Below are experts of layer 14 (counted from 0) of a mixture-of-experts language model. Rows are named router (the router's row for the expert), up (a neuron's input weights, with its number) and show model dimensions 80-159. Each number is 500 + 40 x the weight over its row's rms, rounded and kept within 0 to 999. Numbers have three digits each.
After each expert's rows: a language model's description of what the expert responds to. This comes from a sample of Wikipedia text that the model never trained on.

# expert 21
router:487458385515478419490443451512546566524492483416493497496481459465543590488489462525511501497517489560472511518504535475532595499496548533435470442526534495519516530518525492618439471613446516508506516483496476485404486564533540468473501537
up17:529519517584526552505533443499480478444523434512476568461513467514532534483534488507447557525519473486501411395513577517537579526542512523484436486508457541515478486571515436553529544504466444452527496503541527514534473466578424482471494465
up18:447485438457505475526423525492512557466519477443483464500417521472499510478502545521526442625567383510485490554549370536525493473458547515498500529553510564504430552581498489544523482484473544487503500521530486482426490479416445515518514451
up19:469576499423521431548493472520510453475485515463498504547472493541485548533521452552437534464404405468462544541527531432468480527487447510491501545417510471488481478498497503564575509548511518478459482511548493494542586524555475535441510530
up20:516546484522547502456497488527556491501617487538440512450528460561428547484482539450500523468565483437489495423560546560452515469549505501497458531503559478519488574552495503516498517405482483445461428435495510491481590492569486481531476552
up21:575515482525444450484505511533484507539506444483506520517434459508527550509509484526500504576513501517511510553504419500461453461532504500480529547503507519553473491596413469582510460517496565521486513451563474519419479507489541494467538536
up22:492462515490487602487490477537501482483562519503508520471529505388528546487443506481449553504550536421550518557457512447478489502489486524497496467496516487422464558562472483489427503499471518544419502533484575520446429542513502444429524595
up23:489432556427496465463530517469553516522518461506455551494442474511563502514512514541520489495500523470426496436446512447416441401485498547483477434440528545576485497412457487532503495479494404468528529480519543517470508557517460532454521487
up24:516553550528518439545456458477539465464450562531548516430536471529490532468479559499508438489501437458489499512496520441539508488511423527467508540527451503442462552512438459489491470412448502559500432454426344525498543507440500513469536459
up25:543469475572491460477459515478520474515474535530478508468496484549498482417457565520481533560517518467577433545542532575506518552477570510481517462523510490446487533569554521505539468450493438411515469534480477450497482514514511509470589459
up26:511505446512477475457518469458477465441422531513444481480574530536487551525497530490479497475498492497453492598440530487493512447515446444398389527530519469481485607560557516571555488535448456579485526478565524514475496517535509500544530444
up27:502543513440519520537531518471486473525523521433469562508533605503495536497497562461483538562479533461552517514470526470528508509507432527434546435430503449503466500528477538503528557491511523447521502530482528464518477474527484498539368509
up28:471484461410470535527532510527520498510512500446487460483517504494577500488535469538544548485461472489502450529520483470473468521486537566578551482456511506434512539490453473481580506563492503433501497495484466488406436494492493527476516452
up29:459523445426432496497468538496420554484425507457430512459553490551447534512477598455471485537451484491501522509546506570473540463537467500512468527488574508512493474483474500522498522522484489493524524551490492466369506527499508468472423425
up30:551491520497495447504521515498592584461535402530472506565604528562491514601528499540561512446536518491515512502472537534548569464474487439505397465569474549460499518503497487537457484564524485526447549488550530485502436546547552551481451524
up31:460517456558464529461458431432440504555481463458578494448491493498545484440484489494529520502480454477554459584474544505597510506544484500492537463570584444469496570489530509539468508484484475591515482507516445506484459535598482455525519517
up32:408444470517439421522460584519454492539518466459513506491488518464459545529530504448495535587514476438450530458459554456509473539530543428455542579503527501583482455517516536542528534457481461449579508492531519452463481526532462474416447517
up33:468467544465490469495493433535551519491451476489473486450506527497454428461450462512379496559452476462559495575478534582509539481501499495538495493548546546511572518485448518533480474458528502465498544441450479502473473449521508522517417517
up34:504422446491501407525592574582498500492446501523526477517552549492505469530614486514540441547465488519446538501481512579495521508526513482448542525550401524505552481467506530493558514477541535504455469445525538583508417490518533541507546473
up35:557543495538448478478502476538437479475519513477568521417479508514515553520502497533522519543455424425461556476512430534539544500508490591517467478479472488436504440505528417467465542465510499463473523430494533564475461521543492451553493473
up36:566558422448514467495478526467458572520563492490523572526535518508493519490564470496444575508483511449449489501494494518504566456483495453480453516456509496477540527445490432565536481576523504545594461434422491542444568557504526413506524453
up37:493515500463484501452476515499457467548478489473485463491531494534519563484520437449485455490517467513435503566513526479519460509477474565441453447503584512532528556494504526524550584559554541486571484609467528488486456507442598523514605466
up38:487494427541481514489444493465486519470402501470539523497490524541442488472484507513496470495431512406503453466466527456458522539479461466528512537499517489508434509527491473452511481469539499490474512480434463449485432414540495466465497524
up39:479587485493517451514546524538448560481475459511498569500533519458467553508504516501543434468515507520463404511502518522626517548520581496491492514521548535495484538480574493508482475547506526566417478494417573505463504498523512457556521533
up40:491494525448549481480511481534490401484516510525473590510467460490540514568464477486469447516560486487529494594526432519509449487569526516495463467431516539502509543450405466470470475538478482411529531454418447489489471462534530449446503556
up41:488457485464506450430421463445484517558546481499491567552513526503472437494520498496427522458568459550483516491466566516550501560475509549454450540430533468478481520521518506514477532576481471477531506514504510470481423472460530536559549471
up42:540505522477475395463510478460524572482481420526497459506549456545421505505503553467538508516462427512501546461496466542466560503481491524458443403450528455498500514448480543555473407467507603541477505527478522464495499491478547503539484461
Description: Line breaks after titles or sentences, section heading markers such as == and ===, and sentence-final periods before new lines.

# expert 15
router:504501479500509475460522556522523502443521415484467525547539541445479464482478575486394402505487477463485458614449459531550551513521520461497460480481480512519472494481486593509488484496514589542480479497513490515467499520545521487516501495
up0:514444497483487542461521513491520445541555461493546522436519456441488529533525551514562485547477519503449481506474465512448476463486502515494457444505452538499636451470516467546467445561499427482519498508449523477565541555495499499570501519
up1:532437470506531524504479571468508514472476504488483579475485493528558456557460481511500497484490533478518507495456460495491506553489529524525525594466492549569451549478487479517572483463518469504511485439406489452523473529527436496555556464
up2:481557486533560501539490481472524465593516467471511519612502486490426487457431432504539427473460438418507546492475471549574509555459486510478489494569484478557454531476484569454467506591434500465555451463517423452528452476559465545514510444
up3:479506444529538472538517468507526480561548505546527551533468509465549573457509607457528508508487464490539566462406499484486472512456422550464541469546511464545485504637459492472492453505472541481498432508487477509459490480471447442489556440
up4:489497521559548488498558522572525496562534531496474487453526485468484533540505501484438448579545432460487394560499525457502521523513515480542491528485449501490530533533515507522509524558531588554472490525505499516416502484502567473475496581
up5:588510512460528501542521553545456436516457509591559482481569554496438483475496451505505535481518470439457409537498542519473531493399536539530499502529535492532484547481570568480490481513517512531528541505495527544424490547421484494579542477
up6:562493406508561453536505586535554539547506506536522484474489509505495509573500573538491515541439513509514458521468552470515534569454562491413417587489455475482495503435494527520452521568524531459498523411435485535452518464533553469387530519
up7:584469500604533481491523531496478439508537464498491537501572515554539421448442502487555536508493515428530467599548525525479454475505516493524515450522434550538480487495545481520489464528509444568528530496495455533439511465514509498460522497
up8:569505540476598466458493453500443550485582487539459564525483470500542468488468574566466463531487508555490497530499487562469470482464467508520484418497524515593489398469426499493506448519514536554537401467513524465476493502483537508496463513
up9:460519473503448512520465553510611486551493458421497511489522533398471475537566478541520443529422460495542448481551486503488511530486576530489497482527489545502461485480515492466534511602518587447470443513454465570485544559529472474460553499
up10:462479516512486492462564523560496565478506443520541449424434566448516539516542546513443453549470446467500519561544415492478541580553487479494512492532537493574525441472459550443519494544540538490471474457480510485549430506499511473460500452
up11:482527484476584460520572458526523473503502515457486480507478457483487504539499524499546511532480528508558431514433489551479362490557547448552461472521537495493502520399471562533525464492513514448503462552504452452482491522512460545436434473
up12:513534516552559521490571551578527505428480493519432510491520472450584465516502520526560466534487538504494415536541493507538539537494466543514521473509465465476495514516525535499550516453443497514490436468467487509550527545486471463475515480
up13:473481499452515610506519526453578494439469483460510545417559466585520442505443538521482485499525487547472448529498512507486436571496515502537491483526507470545485553519505527412539465499473484568537438432569516537482456501446454420519454516
up14:455456541516504527539516555539515565501503508466448561541517519506503495533448493464506489526493490450429580551489497507556530637497526504470503473506466487446569459510426543464486410601541478507576407536606544534521478538562579493405461474
up15:444468455487460493493494557431532582491554465519520515442469472467479522437447503520436521475476546539478441503563487524540507441484545515537433477480483445528473492556534461484464482551561429528511413507560524527495525453510424480536491427
up16:509477424517494459511553488418504564490523453475537482500541455519526429442552546481413573468515461531448582582524521529494459535488524505509477526493455543547443482471470495549462511518533493525523580573421537497546432460503485447518529497
up17:458504452542488480549517505550494511513560480554510580541487498450478488485474491504486484509561502453426449460468398420516567535404464446507502503468540480483484486553445539478506517535403485545449491460493542516536543533531540492482554459
up18:469508486484546452490572488518557482498418554504483449425504537462404497502474545430491464473474553495512484562546460506527488523495541457531448501471528506513630473464476507483534568439462483450519527504478519521512494521527476555499498496
up19:460573494497557502496495458569495511501497507461524495514351474489451503484516527489491425503491519466565549508512503460514522395461464613484511521443487474484479456449578499517512428488475491480516539454527515526440494538465552539519520459
up20:475469511609521507491548488536486453466466476538451509502515460457500462475495522543484457477468517537529407465480592512492477548492455436515537541511468508575507493537486530473509427447494505454518481521413557518512482444550570514485451460
up21:456525551445491498509507529578503519524442482483499558596536533465509482461536458483492485551424473459450510442450494507540584589442506488533502489484513493491472447443517520400529505540488535484513466498489526504423493517529539607472516509
up22:496467479572507490531511464461485444478611475545523530505520538463463509549542451544480415538545480437546487518525555569519487513501462500513487480495420516453558524512476538543552406520525520529480470511491452490489503520554516540480546516
up23:519522503474550496462522483588479497577481506571517535490492498555414486533539481504484536442449414481520500545436435530502557434496505535486399508403484482475526455494501454460476486508474466426542587509475534484509504448467523488485468499
up24:465483494574461466495471572509515491568501461445509574521582467520488457511510540465525466480467478535421477486494573455523520495471512555457527455473469454552502499505489549543476525495482492585450520425458444479484473505547537495577469493
up25:536489488506535532467458528586596509466521495504430505462532496508484516478521564482474517508498412498531430533421520463407500579490521552487481500481424515468531494521497511510492527509525421448488484473519533567534479475552540490553488515
Description: Nouns and word endings for buildings, infrastructure and organisations, such as road, church, Museum, Railway, school, station, sawmill, shipyard.

# expert 19
router:558482539544424507539515504529534529474517451450493567526550565420437558454536577503508426463488480466489440468470477513391474511511494533525469479579535507520574530512413520583498476485479470487511526454489420502460533518500512427546441443
up0:487541476508590509535530523512529449495499504467472451571516533509451440539482508506526472386448463560491520518472475526520457533527493536521467489520616435420559507522456516652503432500466519470546494469483479474528511486533530473445467517
up1:561461512404522464456572466509479472503544516471481574607562450503517454466506524535546602516448543439416486523474514476512501449426487532527416549526535504500463470523490526467512594502475548530513454443550483533536461529456515522457505471
up2:542485519509471497497436581544504393512462474545435462507542493520530568500497425514493567493506522507389558501470470476501527476477485560536463475514468544508489566431551539512455498547449499511543535483485477523499467495507473498532454488
up3:489535440595458496500481541526513515525489436490510468534509514451534505450511493499566530517441482454487519505476535466513497582531477521479546546518562494557456563486500450582451603493554526481499547528455467438495532608516569511512517469
up4:613498528499524465457550505567512539467490415463505482533490508512510467560476483516489463500515468498438474485511500519504542535470491501524487497477480530444544522461408547526555454460440567548528522540544457571450503502454486491483456498
up5:534538383525425513498498521543477567485448397518549485471485506509411550524482478503511516481492459451489587485532424475415533472524483451526535522503518456526524462486542561477531524523523513561500471522464485520528486512540491541509502452
up6:479542543535555552505458469507518522494526539514511453531559558519511483564519512531492468470499470456509462445484552558540494538573492494476477528547522486457539461489496473471507511482388472579517525540504554452391528488390476540565528481
up7:533456572532565540542473511412521517458479465462469583494496480499462476490463473584506527492567465486446503538502537541459607432537534573470483517481478457474525456519562480501493467481523517542540505468529454560531523544512432456448512495
up8:496415494472563493481474562533529465456527470500434519526517480431505485505476492494483422531525473454410517481468505481423483501493538564549459450556511500397473488424510507493515616433471413492478597461577541506472461518519542501514439463
up9:487482462496530454511508507447517559533519551422512559423451516541458528552468508529494487461551467531534491510486486463471469473479463443525598462524526387514494512428551363472462434546499489513505529421535479570475496521461517488464545547
up10:584483485518442501535465536484573520482518475532474564490473455482484555449545585519542482485551452540494533503520482580458546512533464541471472521514422486554545500461493539480481511525458505465526535396534479513562563509490510446464460534
up11:528460458467502465533491536505540503569494527492442575516560566544491524548500545513527474510485552467545503515506442499494558561453558512508557487613512500571536456526409493513539459489539495507579514480522489584472555540528443513522449483
up12:529556458496539515545464464543526457510570493441511505555467488462417519500496514454567458419515551478495467501506512520470527528562508567507485499503479480588504494488558507528451413493528599481499541453429455502449512442523500523528457526
up13:492464505540467481504501409468479572457477463517438481503427531520451543517457533538467553447579452481507480492517486524503431493458466528570502443461513471525425556425532542541409482475497490475455505498512482492474528465513487469397471546
up14:498432477494405472570475499442503510498533542483416573540596468481477496540531558488499474480409448500443504576492506601512431495501501528531480525481518536534519478576492510419479552486483512469537488457448450453490481484502509528527456462
up15:546444437557496512507466541539533508490464528477472472480537480526481535510560457558552464517480532531425469482483579532495531487531511508544461477532455528548573532541446530596510512476428479559487405515499480522451452511483547416510420488
up16:566505478549502468465496564486574437410464501480489532479531509522451525536507563517494410502526474454514454475459450567494447456473460399489524464516569481518520538494481545529431473492492466504508483547478544469461481546499435458472462531
up17:481502544487491535531453431534539462511508538489501447512561508539481492564518575530525522465523631506497456472514498556518504534527528549496484519527453522578515468501538515516529464483419480547472451580526507471426524584541484480489493531
up18:497482479479463553563520579609577513514516501437484488514551541413466425477566543496422505554522414504510461467437458592429476472552529607589497489539499455499497489521506465477465528499464467487488495480457491525514441575522518498517512517
up19:540507527495518517481532483553450493467506497453486535527547540540459450559506484420455481470447438528585472466444512548500509479449472566434455438548549471558571529496550503474463499478445526498542468461537472527445465519539525454468481449
up20:563505497500422502531488438543468512465465487538541548439449519538495506516538464453548462434465481521495508429554498459459503513468512476529575542517528486450529494627496487534487485455544565583540526497500450487562476467471465476536533447
up21:484511494489408578531537509480479567485524558453544571545463554455460403403471525533444431500491498499427468511522482457538480526504534528508521503497525516479495545558504512467496556608455503515456497446472534487528546570493528485517491561
up22:476488493559528421494512508429432492459514504505487546507481456449513523556484494516495471424434540527506511539494450514486470532524469494474526510501515442510529527505481512556495536449495506458447469506443486440442518505540539511510443496
up23:436556510500440510483454511452606516450492504493527483490518512482499475471477507516500441521532525504511420452547472468463519527483530544594558484579511442495499478501452549542427455541458491477500480510477489574548488514577510472500508473
up24:516465521416534528542501447578459520490437512521519507518502505490495484571495473511464535470480517480494501536503522594390490411499452489541467512491461506435507507528413537442510475462458422576464495454449492465434427504469546456541518555
up25:536476561537423438445516491541468541489502527469493520552469481454506532483480514447440509528497490493487461425476518571490474510474575539517433547550475495491532592436498494471542496506532533501553585532504520476485522527502393520498491483
Description: Middle syllables of Spanish, Italian, Portuguese and Slavic personal and place names, such as Pu-ert-a, Fil-ipp-ini, Bern-ardini, Kamp-al-a.

# expert 4
router:501524393525470510521470546454492509517433475541502522529468475578477546452564531589499484488489546524479509526495505535445426458518485503548596451546501474546505502487481410500431498484429542566532457493533529455441467507469522517451512517
up0:516590525492531561503479430487528492488464482534473552486536496622453535504481497493500482542514533497494482504505448480507525500534485535521514466471409545551529505540527551500405443449423545575446508541541557473521466487512450455525512470
up1:469541466493511472522480504447505478441540390600452436493510578503514557396461536545544495523442547464507554511554530539512545466521490477503475486523522535477501470539419521481452456470559530552494501506473573528475499460500506476505517506
up2:486578540523482558487492492468440556489482493556442533530483452485559532413418517497531457511509498505468494456531447462507515536484514522488577502568504494517532473489431516473420502512415493483507516568572488540501569447486524459455508474
up3:476504460486558458516507495481525515497552471529548499466474473479570404484514441468481461491431499450503511542469504503473460493561517526533478540534566473554481465573535419544563493451422505488560527485443473518499461460389543482535494518
up4:483496435490516566500456445529528579514472510513553524526496389519465556497535503573484471478509522522479477503453490506528471571586581450564488442568451475540476483513441494495468483511496500491454486460569522448495486558458521472453463534
up5:504477556495514507445498503493537475491500455527514523465468497529457581537505476495492500566536497529470373507519492560438437530430505481542447440596466495559457530483488477492508501544587524537552564471511438492499496493493484569508549546
up6:471416538498563465535496579491497558464477480537524547486428562476501553481399579504566505483542511523518500472513478528507442526476451580481447494425496514528474511521415468484463527493494447457596459523536440499487545486429475511463461481
up7:502556558552491527500539492474509428560474457486434510471479465456507490520478511519465496519425537483551416507488457588481508557423460454544623497510591521600510532484429485500475482553561578531484532456574463460501427524520456540466460494
up8:589547441523462501546540520503475483517465512510534480514448478546474518497440542526545482538462485500453487485468521516485450555457457500591506481452538444491527472555470459481461507420524520519466518557407446498425484431538572461424527514
up9:427475421521518439539499457472498529555520597533476563494421525505481512596538514493505509501513509408427500546360538504403470479475481548439502474530455491515485586487526505437466493503545514490552526473543477491483502516453431482471470521
up10:584444484519524488480552489499411472527467497480433438531501544541535537408496356509493503589496529496529564430501495502520464486485483493481555533547555512540420482528430533536496463524559495523487502530509437531508554432461511527443560492
up11:498488492496460583473545494494461555525524492497517557578517551488499494426567489525417528509516418454526535513514447563456493461383471529495494439547530508505449482452523481505509554535483518549516426471525499514488512481451534580495512576
up12:539460510521530530564547541483585498472537523486532489555500508479454527446440456509525494481505353462469514543489576472482495472494453483555445466511505470495439513482443502532484506493468484479471479530544514577564494547413568522484501531
up13:503551429473515539522407497447432505528465469429493470471471572502499474535479480514478435436505426551438467473485563524523502456504493501526538384463535520506515505452513391435478449476496572549538506496524510488459466525473517494515506507
up14:482560478449535489440542551495464465495495551546465484532489530508447498478385579499465495522516570525472486444491559512387573510599510462505469455473450452492512493488490552527481479485549501541535425540577512562538502571483543509541533538
up15:521551599521469500484515493444549416518455485517514511502485443482498589528536449489522484538518522397438493478434513557472458482513469491465470467456536534479534450446510546471531460551550484479474471561476484480519494501464528461531563510
up16:499542545459541535492558499460519564491498485522486433565532529455523484414483460528508482534449471521552517483531495487448501511410428482552592376552496527520494456467563450502491496461521550590508552538448502476447494522454527573539560548
up17:473472435521531489492488472406498476606477539476515585428601475475497564454490500490515537483498478537491453546513455535506468523550536459531531484522514532493535511476462463493442522470469492549501515584453462466519563445507542549442522519
up18:454525498472561423550470494512536476540442479500481534464526455529514489484488469439558560499473586505493505488585561577485538449453511408473495502537458463481537505516513473504500518473456487535480433483435563513441518481486629496560530504
up19:515502512593626543637514527461514522438489459530555471530483452518518457484459522472475508559457509472475522545422547552436471580524558459518484548469500498496481528456542525542535557496444570511522521471460509575477511469495482476456589539
up20:545462474577451490438483581507466548575495468633528495443575523518497529491582470569494468522450486543521561515507482413568489483515519450493552510478534534493577423500548456474463428536434511498513532452549590506484522483509495489504501493
up21:507466459511523502531407558466508526534484461543483562468514494462550583489480464488494550535559504478566510552450459496503499537482414485516532481534513523509539492487463548468429497525477472468509508541468483510533522478452412445608527472
up22:501593495470513543507549454549494554472481468584515483491488489461538488478543501559595466528516544537467497501444522621523487507582498493519584520569508550443508456494580473517516490516475541525506534537516503504506499569496533476540541498
up23:472480495508499534484471581504482508545508482517491553510463464485471477465486503517478423479456570440602486510449553468550502447467473511547476511480455475515521425517443515450543457540533518443516511472463538549528435451499482492549534499
up24:465425436455507524556512562565545447522468443442480505506425504519509485520489552546472503517515515458543417459564446503441455496554570527496508501490509506508481436563511480478469498545502494551498463548486489444506513548542572472558518523
up25:500490490581485488499509504506542521455518520464424511506539493443465559491534544551539424516490450494502575427500498510432499577478560514522607491458423478487530613497521506515527511481519491500496484528495447449431530561514449466463489449
Description: Capital-letter first pieces of personal names and place names, mostly surnames in tables and lists, such as Mc, St, H, L.

# expert 14
router:518420435469454463477414482522510576582520471461489557449492458427518538507494480540488487559490462513485497512498533485523560503437553488435495500543499468495454427505510443528444531589461502499505524429537490516455543546514464486481505499
up17:525516454586534522467468447500521562502448498535423503447434446536419540455480416521500487471517469462494463535478475508522538468475523488467482545509511457565478436511505433479517473545527518425528521510494462530547503510559400505531533495
up18:540507444486532537486492446501499530467511419515502453543571500424469555496474469519522522483459495445529514477466509479572521491516535556383474436456497511535507437524494522503520445481536558474514461473483493551438471550535414457512498505
up19:531451534357535461506515501555457500534483474489467496526565461487533497612482479499525411537503462461458499471436505526536509541530483546559463551524549490478508443472513478528551480509504529467505493484467565459432489393498493594577549529
up20:522519450505443546434501482497578526498419521582494470485500445490554489431481534434510490476464478499537513520492528410541488478529474445495433441568475564626539500533504490496506497480544543625460497483523466500495496476501498409536494524
up21:484473525585515428469477518421511527550584479443500527484444456500530587544448538504471522484520545488591533536540442487532501574560484479498525545434415501430477466521518490512528510520517494571496540469423504544532519484536487519484521462
up22:562498485488529522513436520522508500461526548522533507451395449588505460455492540471498468455472426532504509538414414517484487472545509539472481468542516472585523514522473490477498425570484434535441509507534528509493447524568438471513499487
up23:514522543485508471461534456497508579465461426527482520508494485535475527523461502508468455502421420532509474495414542559524447472487433518517486492462513527501507463501534539472449495579497509462514524521519520493518497430525491575509416539
up24:519465488491520524514531459496476529468467596494438534539534558492490495512495498584506486414456493482501544536428589459451501506507538478537487470503442483490411442504517490436512444629487542458462464519520427496451512540484565540497531490
up25:557485497492492525498502497496559520512521545506554484432540511540431500506457485505539494534423500494501403470435486504517560537543532575498448397475478492521553496505450541508440564490509523511520583460506497535500438486474483484492445496
up26:484476454511495511502521568511482471457553419495474463495566421500509435504509449483501530491497436494473526452501538508517589503533403564453524502501513469533522449476498467524545484626477502510494527413522503546481523519530487550465538479
up27:485521437522543427492523477525520447534502468430504475514582474507496537475511542453482453514476504478475466490513474494515431448548571438523499574500457494537551475488572545480482577501535516521505511521522551526441513506603468512564464484
up28:455486505422525468511428486447473510460473597471452523483527498582472520520527512543515527507428488471494484491485466490500550517573452479473454534473437481340543467502588469559497548504509552525550461510502544465372490479514500526412505538
up29:515506487487514477539426471457513443436417530485536474479479471519469514515524501465497526505496527446478523463506488520630579479548464492490513475558515507452510494488541434525475491551462457490459587539517405463422504528512456480543507486
up30:565437491426465451505550482506539525546580459465482553517422513484538461512474468554584481510540513456525466514572499482384510474451476526501588383444553473499508516493505518498451478543529451488522486463592507550489465515498571536533509448
up31:544505402443441499508480490473439510545487440533553474492525563405501560458450487511525491478527491477456461432530522563485505462533533560479497448504504546536597518526485487497570451449542465487467480550513498491453525522493484491484466539
up32:508525586480527450483505501459560562561450519507487422573534553504461538468480551444498501452487498462494490439518518481483477519551465431469421453525495497512504474493476539573512403491536530465495568425511554471480531553522556495502483459
up33:533509511524545470472547420476521466451562523474444533530542500554434428486558562458451516475447502479515452383523496497532448491451530490508539504542522458503495522491602450580493493440504464498592560534492463519506563499534510470486543442
up34:471487493497502503461479463519467519499406528532520508440591529497531450454447492389503469560541491512514551472531569481487513455441479527517518465499485473474529551512546488595547500530535433456449540535490529459434556504435527467503480521
up35:454492496428554479543469494495517508508483496412569467520429553508490486497432473527445587516449452506571546532539531512509522508465458461507531579472582485535495470449447463482495591485471508479550553436502513477552588505556509472441544501
up36:402493434433549488497493459540505535490478498468497489528589404546471508438531509606447475529488488476528564495501489510473583482481508489526486555475493479547511498493482524542487491496497484560559478453512481554455562489498408482533485480
up37:505481488430557568474476494509458534520538479467529474568439528478488559546514605542541504500479514481503446487502590552534483501510528498433528469576487501492495476475472453500550470574463555495524529504582567553446474496456413511494524435
up38:481480511603512492522510555501523485484486509513517526507461435475431528525497433509565463475476455549489484531526522513552454587546475539498474498538464527462473466458475482492464519539462416528512474529562424555478497470516589556390459498
up39:475447451438535557534480496484583571440485545442539514492432475548551494519512573539458453514521518509424555531477466520525481494455444475548451553550485489508449496451556469571523501536512447455439544550494464486577454437474431477528494518
up40:463496478493469481499463613456505540442479422498510613501463432489570498476502540551491439490467531482438477539503497477520482479394574487490509518481454491534519539484488423553506528447415581482529573501526501592532540522430494507492490473
up41:471466466487500506515457461509470530511483470497479498520545453510541506463488496522526551484505501475519514489522508504504546528518470569430563569533543491457531431523494482566534472527480488445575530496542432430526493433559504565501527479
up42:508520550490499473530585482535473565498539484508516538571495532473474499548514502544477546529490481599506470512475483457484492446575517483502552485482529498581548473509454551464533458576552493490523492505481527512509450570457527522448518492
Description: Line breaks ending list items, table rows and paragraphs, plus section heading markers such as == and ===.

# expert 1
router:533479551525563482476545471455512500518509429441549468470523519542485591417447563560538518540600478478452403478478453512478571503569464569476488488540550500610518406458500484493496458495508510517489565485441455568449517527490565477520512487
up0:527455493465476566462519515411499449495425498562484530535495451461470497481527457545546562490538516545564495389545517520544572526475490483516506447384500468484527565609549512520488494501512557426456583437445507457587510551523584435498459496
up1:456461522564578484545588516469472464559500445482513537482530549563480507505472506512534454480516509477505506461546559569521454566529564498455510477474479451508469532535452499546508414516516500458432507474519451525485502574456493425481532460
up2:548543502532479514513568515454454454480491490495515477502483548507515541523518516506469425539507470494483542556511459574494608457457533485550556452588489525546594469504516515546433466493543504516533585465524495544566543447542534457538472509
up3:483506563486510506452552567490479506505512416486468452493460537374499513484483529489518432516463462498455502537460420540513600546535532554476529466550483470515508427421488469552476456526576434546509546510501459545523542450487535485429490550
up4:541437543536447521433503530461496521525477467450517490528508568482419469520453533450388469467550500496471508509438437464457572464505453501476515464480544488533468515564556553547513394497506499528446443539513544532421496443528444404498480546
up5:555461460532513473466495538465415490523428504514567485552486501509502503484506439525507525510541487579438454539505518492528525487452561459478475436470498463468477510509489531637456435438479495494588524404549500523462487565476471480529490479
up6:518512534472542406472381544466495475437474487446483506476551508504459624497491546523519573499574505525487500537500504507428433489519432499559502519529572484484510532541435474554498549458502561583495525480498538507511462498552528507539492457
up7:587548482504460541500473504487481489457501490498424545494555458543430546519544588532578545505446479514504465358527566501516539555407527509458523500541468485504545482451504533526501461548492528496527491554514487523439441547494497491462582480
up8:554491519471505536554521471479507555459465513517474557501493468462451540496542459556535488482599467476575476517523503520513491457435488558518441461551576528489477466510478456509532465499511583488542456518522479538515582603548477491460441443
up9:551553532551456482561453495518528482480511487416553486478514523529527544504541501505516450496512480483475462524446500532521589512510392538413490464530496523504627478511521442508463510514431496489551545530507441483511481477553504413497508523
up10:510517559516560519536436525493516514572490461473492503486466506549506517458449523497520448470502472503533430474498515434484544543577489434505448454468550464605492526495573495516589532453576503521567506484463476447443520480491486515484540490
up11:522532519520460504471571483469522455491487444478506515470503531413491476455592474507522450547498472494517495454498443547503521493520525531464455507496472538568480514451489510497499574522578529481496515576528450459526543586571474456472537556
up12:488501516576460452496481546494517474414506463516494501545508454562495569474523591475476513619477529521521445517508572491536520490460526482491504535543514476534547576504546473559533496458541516512469523491493472529493471481517525473493604528
up13:533508527475525461504474550561519547516509484481519461493563511546488500521466495459489513529542505479530537493492469516425531581473517563450495519507528469516493501501519439490528474483548481498506510526504455538405531446492524471477480559
up14:457490418496532505481484477518528537551513543433466521474448411451512503442517585473498562545509554467466532520600410464456540491493502514516489483522544497530552461510577510477467560494477521484493483492468532526551505544573519459542520517
up15:626455570489473476499511484486491459525491441503512466520552552487533475446582470509398584495529482432471433520425538471465519497475493485517509445459501482422500461580497500502540478440461514526440548568492465473481542488504435415542485503
up16:466497496494504552466503504503479477494555448491535548509484510523521482449527559447485424540518497455548485550480517509532462450500433530500430528486528535650602482530495464492476461463465561495520456482533452513558453460436542470505545488
up17:567449454549545504519437555509506463490487497405562502525503523540482496535443589478570512505477498501487522480525490478482470487497446500548481394492478489537467511458523494541546433509502512491543559592483456480491474534485497477529491482
up18:571442503502556540552499526564528472412466405504452506443482494451471524500445470518489430515557468494519484513489529542413519487534513447534426584449478426499529558532399525464477463536476542458567467520477462534416531519484556481453437528
up19:470439497510540637470518459477561436507486451515513517531561524514515571504517518505534472507505592511476483429423473479524496522505502494428493456530511524515473438413485483544509518492503530517470563508485537513498508475482479513483504456
up20:537442514469468441484536486454465565531552510393508502491593499450487460487494610510548437468443467547450435521470476501533459497516523561435484478538555529540530448474433503449506469519429571483489499511474526473494500458517452478471541481
up21:521555578474577469504548501561454491494536520482537533493519488449496559447527525544485496455473434485497530521403493519530491519494458530477465550550564500495544485526523416517473469543503486480462482504517464524479456445464514498557487438
up22:455497476458495535505565508561521562459477454514526514519544592413455471535536538558493480498472553498434525502468516510528489492453448478557424572545526448475576495551491525486445485573509529499563505577464549506523507488475447507505515538
up23:552531453472484491527471551551458483531515511488520478445472518515479447579504553511521521534539506523513459456477555522572448450515547502419540451427481581453481569459557502553462518459458567502440543506503459492481489551477474506493496473
up24:502477592472531508465442518461487506496526568451577532481520528510455459527494477500461540513544509478438486573466430485492515486439470473507492513510507481552505475483471415530392487549479476532478501490503544507434529491493517458513464563
up25:505492490522585473473475482508487443501510517515479506517475487482589485476564534527576528540539489445527471478479514555469541554475507540490570471468512517529496493539513438481407506466445463531528512623455475458460543617449519454465541517
Description: Word pieces inside Slavic, Nordic and other foreign proper names, often in sports tables, such as Radwańska, Vujović, Polјud, and non-ASCII bytes like ö, ø, š.